python train.py --experts_per_token=2 --d_expert=256 --balance_bias=true --n_groups=4 --shared_expert_gate=true --init_std_router=0.0101 --lr_router=0.000503 --head_dim=64 --parallel_block=false --extras=["capped logits"] --init_std_o=0.0331 --warmup_steps=112 --decay_fraction=0.787 --steps=10798 --dataset="wikipedia_en"
Below are experts of layer 4 (counted from 0) of a mixture-of-experts language model. Rows are named up (a neuron's input weights, with its number) and show model dimensions 96-191. Each number is 50 + 12 x the weight over its row's rms, rounded and kept within 0 to 99.
Before each expert's rows: "comes after" lists some tokens at least twice as common just before its tokens as in all text. This comes from a sample of Wikipedia text that the model never trained on. Tokens count by the router's weight.

# expert 11
comes after: " |", " the", "|", " a", ":", ";"
up36:38 33 45 50 51 66 37 70 53 41 49 62 45 42 44 69 37 36 73 66 46 62 65 60 45 56 56 37 49 48 65 51 36 53 47 54 61 44 59 59 47 38 52 64 55 58 47 37 57 47 31 68 24 37 57 36 40 54 80 58 46 25 43 56 40 62 47 52 57 46 48 67 52 34 51 61 53 46 56 36 42 33 38 20 71 50 64 44 53 43 47 60 75 50 51 57

# expert 12
comes after: ".", ",", "\n", " However", ").", " time"
up11:41 35 57 44 43 51 50 56 57 40 61 58 53 55 71 26 44 43 64 28 60 33 21 40 53 51 43 54 46 31 45 67 48 55 40 57 47 48 72 40 75 49 53 79 63 46 53 32 44 46 50 52 63 56 52 69 36 53 60 49 76 74 52 49 52 55 58 59 41 61 61 42 55 63 70 34 62 66 31 58 66 47 50 60 49 50 42 39 61 44 45 49 57 62 48 58

# expert 9
comes after: "-", " •", " ", " (", " by", " Country"
up11:38 55 40 51 40 75 47 48 67 38 52 53 40 48 60 41 60 56 35 52 32 39 31 74 48 47 72 42 47 45 47 43 56 38 36 54 70 56 22 62 75 66 49 46 46 60 43 51 40 46 78 65 20 39 43 63 40 56 54 59 47 29 66 62 47 54 57 37 37 51 59 57 25 42 52 58 46 54 29 54 41 44 20 55 50 26 46 61 43 64 37 41 33 55 56 45

# expert 7
comes after: " as", " and", " is", " that", " with", " to"
up11:38 48 42 49 66 43 45 55 66 57 63 52 44 58 41 60 33 46 71 56 39 38 58 45 57 62 58 62 44 49 42 55 37 32 62 73 40 45 46 62 44 43 75 47 61 45 49 50 56 64 64 49 57 67 53 40 55 52 25 39 46 48 36 47 61 50 16 25 52 44 51 76 28 75 60 53 67 70 74 59 57 45 63 41 57 39 43 70 40 63 65 71 56 40 49 41

# expert 1
comes after: "\n", " |", ".", "==", " =", "==="
up11:53 35 41 43 49 39 43 50 72 55 61 54 71 49 58 49 52 33 44 66 65 46 73 42 55 61 62 54 79 38 47 34 57 33 78 49 55 73 55 25 69 36 45 57 47 54 50 57 69 28 31 59 37 40 55 52 65 47 44 47 73 61 74 49 44 52 33 33 59 65 49 42 37 48 44 23 53 49 17 69 58 45 42 30 28 56 60 55 60 63 45 62 37 45 39 28

# expert 13
comes after: "\n", " in", " of", " on", " to", " at"
up11:37 39 51 35 46 49 41 49 51 52 48 44 50 54 55 42 54 67 47 38 63 48 58 51 46 76 53 42 42 55 71 66 48 57 49 56 59 31 29 30 36 63 54 43 42 65 52 70 58 61 60 60 52 56 51 54 42 62 40 64 50 52 44 48 34 35 61 59 57 58 49 50 50 59 54 54 48 53 49 63 46 35 47 56 46 26 21 38 57 55 46 68 31 56 38 58

# expert 15
comes after: " |", " ", " /", " 1", " 8", " 4"
up0:38 63 38 45 48 58 48 67 68 58 55 63 38 34 34 53 38 51 57 50 43 56 64 59 44 71 27 66 39 57 16 58 37 51 42 51 52 44 63 53 45 62 60 42 58 34 51 50 36 45 41 50 31 43 47 45 67 34 44 51 55 41 69 73 42 55 52 41 49 34 52 54 66 57 48 41 48 25 60 60 61 43 56 47 54 51 72 44 66 71 31 54 35 39 56 45